config.yaml
n_layer: 9
d_model: 256
n_experts: 16
experts_per_token: 1
d_expert: 672
d_shared_expert: 0
activation: "swiglu"
moe_layers: [1, 2, 3, 4, 5, 6, 7, 8]
router_score: "sigmoid"
normalize_top_k: false
routed_scale: 2.0
balance_loss: 0.00138
balance_bias: true
init_std_router: 0.00617
lr_router: 0.00101
n_head: 4
n_kv_head: 1
head_dim: 64
vocab_size: 4096
norm: "rmsnorm"
norm_place: "pre"
norm_eps: 1e-06
positions: "rope"
rope_base: 10000.0
rope_fraction: 1.0
qk_norm: false
attn_scale: 0.125
tie_embeddings: true
parallel_block: false
init: "uniform"
init_std_qkv: 0.0237
init_std_o: 0.0
init_std_up: 0.0237
init_std_down: 0.0
optimizer: "adamw"
lr: 0.00219
lr_mult_qkv: 0.5
beta1: 0.9
beta2: 0.95
lr_head: 0.0131
grad_clip: 2.0
warmup_steps: 388
schedule: "wsd"
decay_fraction: 0.58
decay_shape: "linear"
final_lr_fraction: 0.05
batch_tokens: 262144
seq_len: 256
doc_mask: true
z_loss: 1e-05
train_tokens: 679300000
steps: 2592
dataset: "wikipedia_en"
Below are experts of layer 4 (counted from 0) of a mixture-of-experts language model. Rows are named router (the router's row for the expert), gate (a neuron's input weights, with its number), up (a neuron's input weights, with its number) and show model dimensions 128-255. Each number is 128 + 24 x the weight over its row's rms, rounded and kept within 0 to 255.
After each expert's rows: a language model's description of what the expert responds to. This comes from a sample of Wikipedia text that the model never trained on.

# expert 12
router [148 132 113 106 129 144 141 118 106 111 106 111 116 107 142 174 151 132  85 127  80 110 142 137 122 158 160 128 119  65 130  90 146 115 148 125 120  96 150 140 102 158 150 122 102 112 129 141 122 132 149 158 159 140 132 140 153 107 157  97 105 153 103  99 102 105 172 100  96 119 175 136 141 195 129 109 139 123 137 158 113 104 140 102 101 139  93 127  93 111 140 109 143 162 134 127 146 132 150 110 146 100 162 117 142 133 141 131 103 173 176  94 169 106 144 167 105  97 129  87 141 101 100 102  90 122  92 152]
gate1 [139 166 145  98 132 108 115 124 147  74 126 156 131 160 154 141 126  98 122 137 115 132 121 140 117 140 174  89 150 119 127 137 167 103 133 117 127 103 131 143 149 132 155 100 140 142 128 169 142 132  93  95 141 122 122 126 127 119  97 114 187 170 148 118  75 128 142 130 127 192 120 133 108 145 129 111 129 147 153 136 101 147 119  99 104 137 137 161 140 104 143 125 122 123  85  94 135 120  73 146 125 180 142 162 116 137 136 120 116 148 111 105 174 129 138 137 115 154 134 132  82 124 116  95 104 147 115 158]
up1 [165 117 123 141  91 161 125 130 152 112 148 148 161 124  91 119 106 120 169 122  87 125 171 112 145 105 103 112  85 144 120 126 131 119 122 108 137 149 141 115 129 104 127 134 114 109 125 135 103 115 127 180 160  67 137  87 116  89 118 114 132 132 127 150 147 126 120 127 112 149  83 126 138 143 107 128 133 190 136 106 117 141 146 120 110  91 146 136  91 125 119 109 120 146 134 127 135 101  85 132 126 100  99 111 141 133 126 127 125 142  74 138 158 173 164 122 142 152 193 132 140 108 156 162 130 167 100  77]
It responds to: Time words and numbers. Time expressions like After, During, years, overtime, plus numeric cells in sports tables and the piece -ing in finger.

# expert 0
router [140 117 136 130  99 154 145 157 130 111 105 162 116  98 121 192 143  87 135 120 102 135 151 135 129 163 150 140 119 133 123 112 136 129 174 108 113 119 142 117 107 128 183 119 104 123  97 119 109 158 134 153 135 143 120 113 147 140 146 141 123 161 136  97 134 160 167 124  91 141 137 143 127 171 112 104 138 105 129 128  99 115 145 100 103 116 117 117  82  90 184 128 143 163 153 163 120 173 122 112 138 129 178 120 137  92 140 140 121 171 162 103 133 143 127 147  90 144 124  89 161 115  89 111  53 120 113 138]
gate1 [125 123 127 107 110 110 114 132 136 124 189 149 140 111 146 123 121 113 135 137  96 138 140 129 118 110 135 147  94 131 114  99 137 125 154 143  48  91  97  99 111 143 114 114 109 129 111 126 135 105  56 151 114 134 144 147 118 114 163 187 135 119 160 136 117 150 160 123 151 146 100 174 147 142 133 121  99 151 127 154 109  81 127 123 129 119  97  93 134 177 139 115 129 142 115 116 111 134 173 146 145 129 129  80 118 152 136  90 124 116 108 112  79  97 121 115 138 135 107 124 129 165 175 119 137 145 113 102]
up1 [114 117 100 140 142 150 121 138 132 108  93 122 151 159 175 138 118 144 106 115 123 133 104 145 145 135 143 109 135 103 104 131 149 149 160 185 145 148 123 104 162 120  95 132 139 141  71 127 136 111 163 117 110 144 104 136 119 164 112 109 147 153 114  92 122 118 118  92 113 147  73  80 132 134 118 152 113 138 147 125  92 146 116 147 129 118 127 138  94 112 140  80  97 122 126  77 125 142  77 101 135 151 118 134 142 103 109 146 126 126 107 106 147 136 135 102 132 130 136 115 115 109  67 103 167 127 139 131]
It responds to: Institution and competition nouns. Head nouns of named institutions, competitions and places, often in tables or after "the", such as University, League, Championships, School.

# expert 13
router [ 91  90 127 109 104 157 146 127 111 117 121 111 156 127  84 165 176 126  91  97  93 128 160 150 117 172 138 141 125 112 140  94 127 118 131 126 131  85 159 114 132 101 179 161 130  84  96 140 139 108 129 120 129 136 165 118 163 139  98 119  89 145 127  79  87 111 161 124  99 151 143 143 145 169 136 143 126 150 137 141  99 143 119  86 111 123 117 121  90  69 140 122 108 134 141 162 145 139 106 111 126  89 185 114 166 115 144 100 116 120 153 125 106 140 139 148 121 142 103 109 139 142 119 150  70 134  98 135]
gate1 [180 131 114  80 102 151  95 121 142 136 167 103 105 132 143 144 101 144 149  98 134 175  91 153 107 113  97 125 109 169 144 132 101 128 101 163  91 131 144 105 148 136 145 136 104 143 105 110 151 129 101 109 140 116 126 112  55 131 163 145 108 143 130 111 131 155 109 142 136 103 138 153  97 144 118 124 115 155 130 113 125 111 125 129 146 110 124 111 145 130 163 133 159 116 111 135  96  89 149 165 145 129 158 117  93 170 132 102 161 141 136 156 118 135 103  99 156 136 141 115 124 151 122 118 119 134  76 138]
up1 [117 159 164 124 118 105 119 134 131 115 164 130 111 154 182 124 139 130 115 116 107 125 119 127 128 135 130 138 115 127 162 100 126 138 116 132 117 119  57 101 146 171 159 117 114 122 148 151 142  90 137 107  96 143  98 164 105 133 108  93 131 117 114 101 129 124  93 136 156 133 131 116 104 124 132 112 107 145 152 122 137 111 135 116 152 160 131 103 130 172 166 140 115 153 109 120 162  63 112 118 177 127 129  83 117 149 153 131  81  92 124 106 158  92 197 170  87 106 145 129 127 150  93 114 127 150 103 163]
It responds to: Latinate word endings. Suffix pieces completing words, such as -ition, -ection, -ise, -ion, -ected, as in promise, promotion, adaptation, protected.

# expert 15
router [120 116 112  90 120 152 171 138 123 109 133 162 111 123 113 177 175 107 121 109  99 126 138 135 119 159 147 120 142 105 138 110 123 114 175 112 120  86 149 158 119 139 169 125 110 101 113 155 104 121 112 146 129 125 109 115 130 138 129  99  86 197 116 138 130 130 151 127 115 139 155 148 142 165  84 135 113 131 123 130 131 125 127 109 135 135 130 134 100  85 173 107 127 132 140 167 132 127 128 113 171 100 171  99 130 130 128 127 113 156 171 105 161 147 138 149 130 145 134  76 157 137  97 110  74 106 127 117]
gate9 [131 155 129 135 140 160 147 151 147 132  64 107 131 148 124 115 133 118 155 111 143 103 130 103 156 109  90 141 161  87 164 195 157 129 153 127 182 153  91 104 108 104 140 159 134 112 142 117 120 141  93 111 114 149 129 153 167 154 121 133 117 128 184 135 111 108 114 111 142 108 142 126 116  92 136 151 108  87 139  93 148 175 123 114 143 101 111 100 108 176 136 111 129 134 133  91 115 130 127 109 111 125  78 117 125 157 132 141 129 143 125 122 134 115 158 175 191 133 149 155 101 119 147 140 151 132  95 112]
up9 [140 138 145 133 128 111 106 109  76 147 102 119 122 153 143  96 142 129 134 105 107 160 131 175 116 115 130 146 143 161  93 132 113 115  71 147 119 166 159 122 128 150 137 160 164 120 172 123  99 166 122 150  94 119 115 151 123 139 130 143 123 139 181 142 112 162 108 132 114 110 176 142 157 118 120 112 135 156 117 154 180 116 127 115 175 127 136 119 166 118 158 129 127 100 158 118  73  80 116 131 145 153 114 108 108 108 128 116 134 109 141 127 140 126 145 134 131 139 111  99 110 107 121 110 131 150 143 117]
It responds to: Opening parentheses. Opening parentheses and brackets, as in climate table conversions, born dates and epithets after names; also spaces before years and sentence-initial In.

# expert 10
router [115 105 113  88  93 174 124 124 118  83 123 158 139 126 126 200 173 105 121 106 125 117 148 145 133 175 160 149 124 106 104 132 132 118 173 143  99  96 166 130 116 130 157 110 113 117 101 123 112 149 143 165  91 124 153 108 108 120 149 115  94 188 115  90 106 167 146  97 119 148 153 132 131 156 118 102 147 121 151 141 130 137 108 112 166 134 122 129  97 108 161 122 142 138 144 162 131 114 115 114 147 137 150  89 134 125 120 128 112 177 142 100 129 126 138 125 110 136 118 109 128 119 114  99  82 108  93 158]
gate9 [107  88 152 168 136 110 154 141 143 154  93 113  78 131  99 149  78 115 121 136 107 146 154 193 117 135 131 117 111 138 126 149 133 139 135 147 139  71 185 144 144  97 107 145 175  97 116 120 112 138  96 114 149 146 170  82 140 147  94  90 166 129 133 127 121 111 122  94 149 147 138 138 108 137 122 123 128 162 132 150 133 123  95 109  87 107 139 123 122 108  94 151  84 122 155 141 136 175 117 102 105 139 167 139 164 144 130 109  86 124 150 128 144 137 128 170 116 170 137 161 119 145 153 132 134 130 116 128]
up9 [157  98 157 128 133  73 127 109 131  77 145  98  83 138 100 127 137 105 139 124 102 175 115 176 148 159 155  67 135 144 138 150 132 136 113 156 142 107 115 141 157 149 120  85 137 111  92 109 144 141 139 134 140 136 135 164  82 153 127  97  96 146 108 125 157 148 128 162  98 104 159 110 128 126 139 116 113 129 146  90 122 125 117 155 104 129 193 192 107 125 111 109  82 160 120 144  81 108 130 143 107 172 144 131 129 118 111  98 150 123 115 141 130 102 129 119 181 125 116 140 101 158 120 108 101  97 141 137]
It responds to: Capital-letter abbreviations. Capital letters and uppercase pieces inside acronyms and codes in tables, such as NYS, GMR, BHR, IF, UK.

# expert 6
router [123 111 136  92 110 133 181  89 107 123 100 135 149 122 142 162 202  81 135 100 113 118 148 139 138 152 127 148 124 108 158 112 117 125 185 108 118 122 139 165 121 137 170 158 142 120  88 138 142 159 160 159 149 115 114 140 125 100 142 101  97 208 143 111 130 125 160 113 126 145 148 152 141 200 113 120 115 130 128 135 130 128 133 105 143 135 127  97 107 123 170 136 116 126 142 113 145 136 134 119 160 118 173  87 124 115 124 138 135 160 170 105 149 150 138 132 122 154 120 108 143 140 117 104  80 114  77 111]
gate0 [177 169 127 105 104 133 135 115 100 110 118  76 126  76 147  98 160 138 116 118 123 171 129 159 145 133 162 118 115  98 169 125 138 162 141 138  86 147 136 133 140 168 119 142 102 113 155  99 139 126 148 117 110 107 143 135 133 135 133 110  88 135 137  90 169 127  78 142 120 141 161  87  81 103 147 123 177 111 127 143 113 104 103 175 134 108 150 122 131 119 146  78 137 146 155  95 133 150 134 101 138 116  86 110  85 112 106 113 113 132 156 149 121 114 174  83 133 108 134 127 153 108 147 166  92 130 106 122]
up0 [ 90 153 107 100 140 116  92 110 110 174 146  95 104 106 120 115 144 134 112 156 172 148 152  89 160 119 179 116 135 128 143 159 107 186 137 146 150 141 118 114 116 144 141 129 146  70 122  70 114 120 104 138 127 132 111 119 116 102 155  74 106 171 117 113 118 112 112 125 145 153 143 123 119 103 123 130 136 106 143  76 152  81 171 140 129 117 111 140 117 130 156 147 138 123 132 132  81 169 139  91 175 141 161 135 100 149 145 169  92 140 106 143 108 121 114 107 151 138 123 109 167 130 105 148 116 100 130 127]
It responds to: South Asian name pieces. Word pieces inside Hindi, Urdu and other South Asian names and titles, such as Bharatiya, Bhakti, Bh-, Kh-, -ai, -ya.

# expert 7
router [131 139 132 113 105 172 173 149 121  92  90 147 117  90 121 184 136 121 123 115  87 127 113 165 146 192 145 139 158 111 125 117 122 103 150 110 126 110 153 133 134 135 166 103 115 111  94 130  76 151 139 164 142 142 161 132 156  98 154 136  91 199 152  97  81 150 194 100  96 138 157 141 107 163 114 130 124 156  91 137 123 128 138 104 140 119 105 137 114  94 137 126 139 131 134 150 121 134 143  85 130 138 145 137 143 137 127 133 122 175 178 101 152 133 146 143 150 149 116 100 133 105 112 142 113 110  94 100]
gate0 [101 121 134 153 141  67  95  86  98 140 129 136 152 148 126 129 169  92  92 115 136 139 136 132 130 109 140 163  98  92  94 101 135 172 121 178 139 109  90 145 125 147 143  98 200 124 126  91 152 112 133 118 140 111 141 144 109  91 184 115 139  99 166  95 117 135 128 142 137 134 111 124 125  97 125  98 119 204 107 141 136  94  90 123 122 178  99 145 120 119 163 128 156 164 128 115 154 112 115 138 134 126 138 157 116 108 157  91 157 127  89 142 110 106 118 120 142  88 108 173 147 136 107 100 142 116 144  89]
up0 [126 138 122 126 153  59 142 128 119 168 184 133 138 143 103 127 150 149 146 126 157 109 164 128 149 157 145 125 114 145 148 130 120 131 147  90 154 137 150 125 153  95 119  88 175 129 147 109 124 148  74  98 153 137 141 145 138 116 140 152 166  93 117 101 101 136 122 124 154 127 138 146 138 136  94 124  96 162 118 137 132  95  87 130 152 141 122 122  90 159 151 130 190 136 102 127 173 100 149  95 132 114 137 106  88  89 118 123 114 153 124 114 126 132 155 127 121 157 148 118 164 155 133 101 169 168 156 102]
It responds to: Quotes and name pieces. Quotation marks and inner pieces of personal and place names after a capital, such as Mc-Clellan, Ke-igh-ley, W-aul; also digits in tables.

# expert 3
router [104 157 143 112 135 159 149 141 111 105 108 154 127 122 127 190 172 116 108 124 127 123 139 124 134 138 132 126 137 117 148 104 169 137 139  85  87  94 137 124 113 140 159 112 115  85 149 137 152 154 172 148 119 146 127  72 140 135 122 108  98 116 161 128 102 146 158 110 119 147 146 135 160 127 125 103 124 108 148 155  94 110 115 102  94 139 149  87 119  93 161 118 152 131 131 187 120 135 115 110 140 120 126  96 121  96 133 170  99 181 147  94 142 136 156 147 111 124 120 110 184 129  90 124  79 123 100 133]
gate1 [171 156 121 113 104 137 135 155 151 148 103  74  68 108 153 156 135  95 106 191 101 165  94 174 151 161 107  95  83 108 123 145 162 131 142 134 148 105 129 212  98 127 122 190 129 124 144 144 151 107 115 110 136 117 134 139 135 140 121 130 139 131  96 121 116 137 181 110  91 138 109 122 126 112 138  86 176 102 130 117  97 154  88 133 110 173 155 147 140 122 112 154 112  88 154 132 106 129 110 119 131 118  88 111  91 126 115 129 128 147 119 175 145 147 159 120 166 157 140 124 121 124 137 146 137 103 113 126]
up1 [141 172  99 104 150 121 148 147 110 119 135 124 121 128  98 145 116 130 130 118 134 126 122 127 140 112 144 156 100 147 151 169 177  92 111 152 117 116  87 163 103 172 163 154 142  97 146 128 145 182 138  89 132 164 113 114 117 110 130 115 128 117 100 105 162  95 140 137 134 115  83 127 119  97 113 133 132 127 141  98 117 106 138 151  72 104 109 151 101 125 163 107 151  99 135 122 121 113  91  83 134 122 142 170 143 122 135 140 132 138 167  93 158 113 119 120 154 117 124 122 135 133 157 102 110 162 106 180]
It responds to: Latinate prefix pieces. Word-initial prefix pieces like ex, con, pro, res, comp, rec opening longer words in prose, such as reflection, collaborators, denied.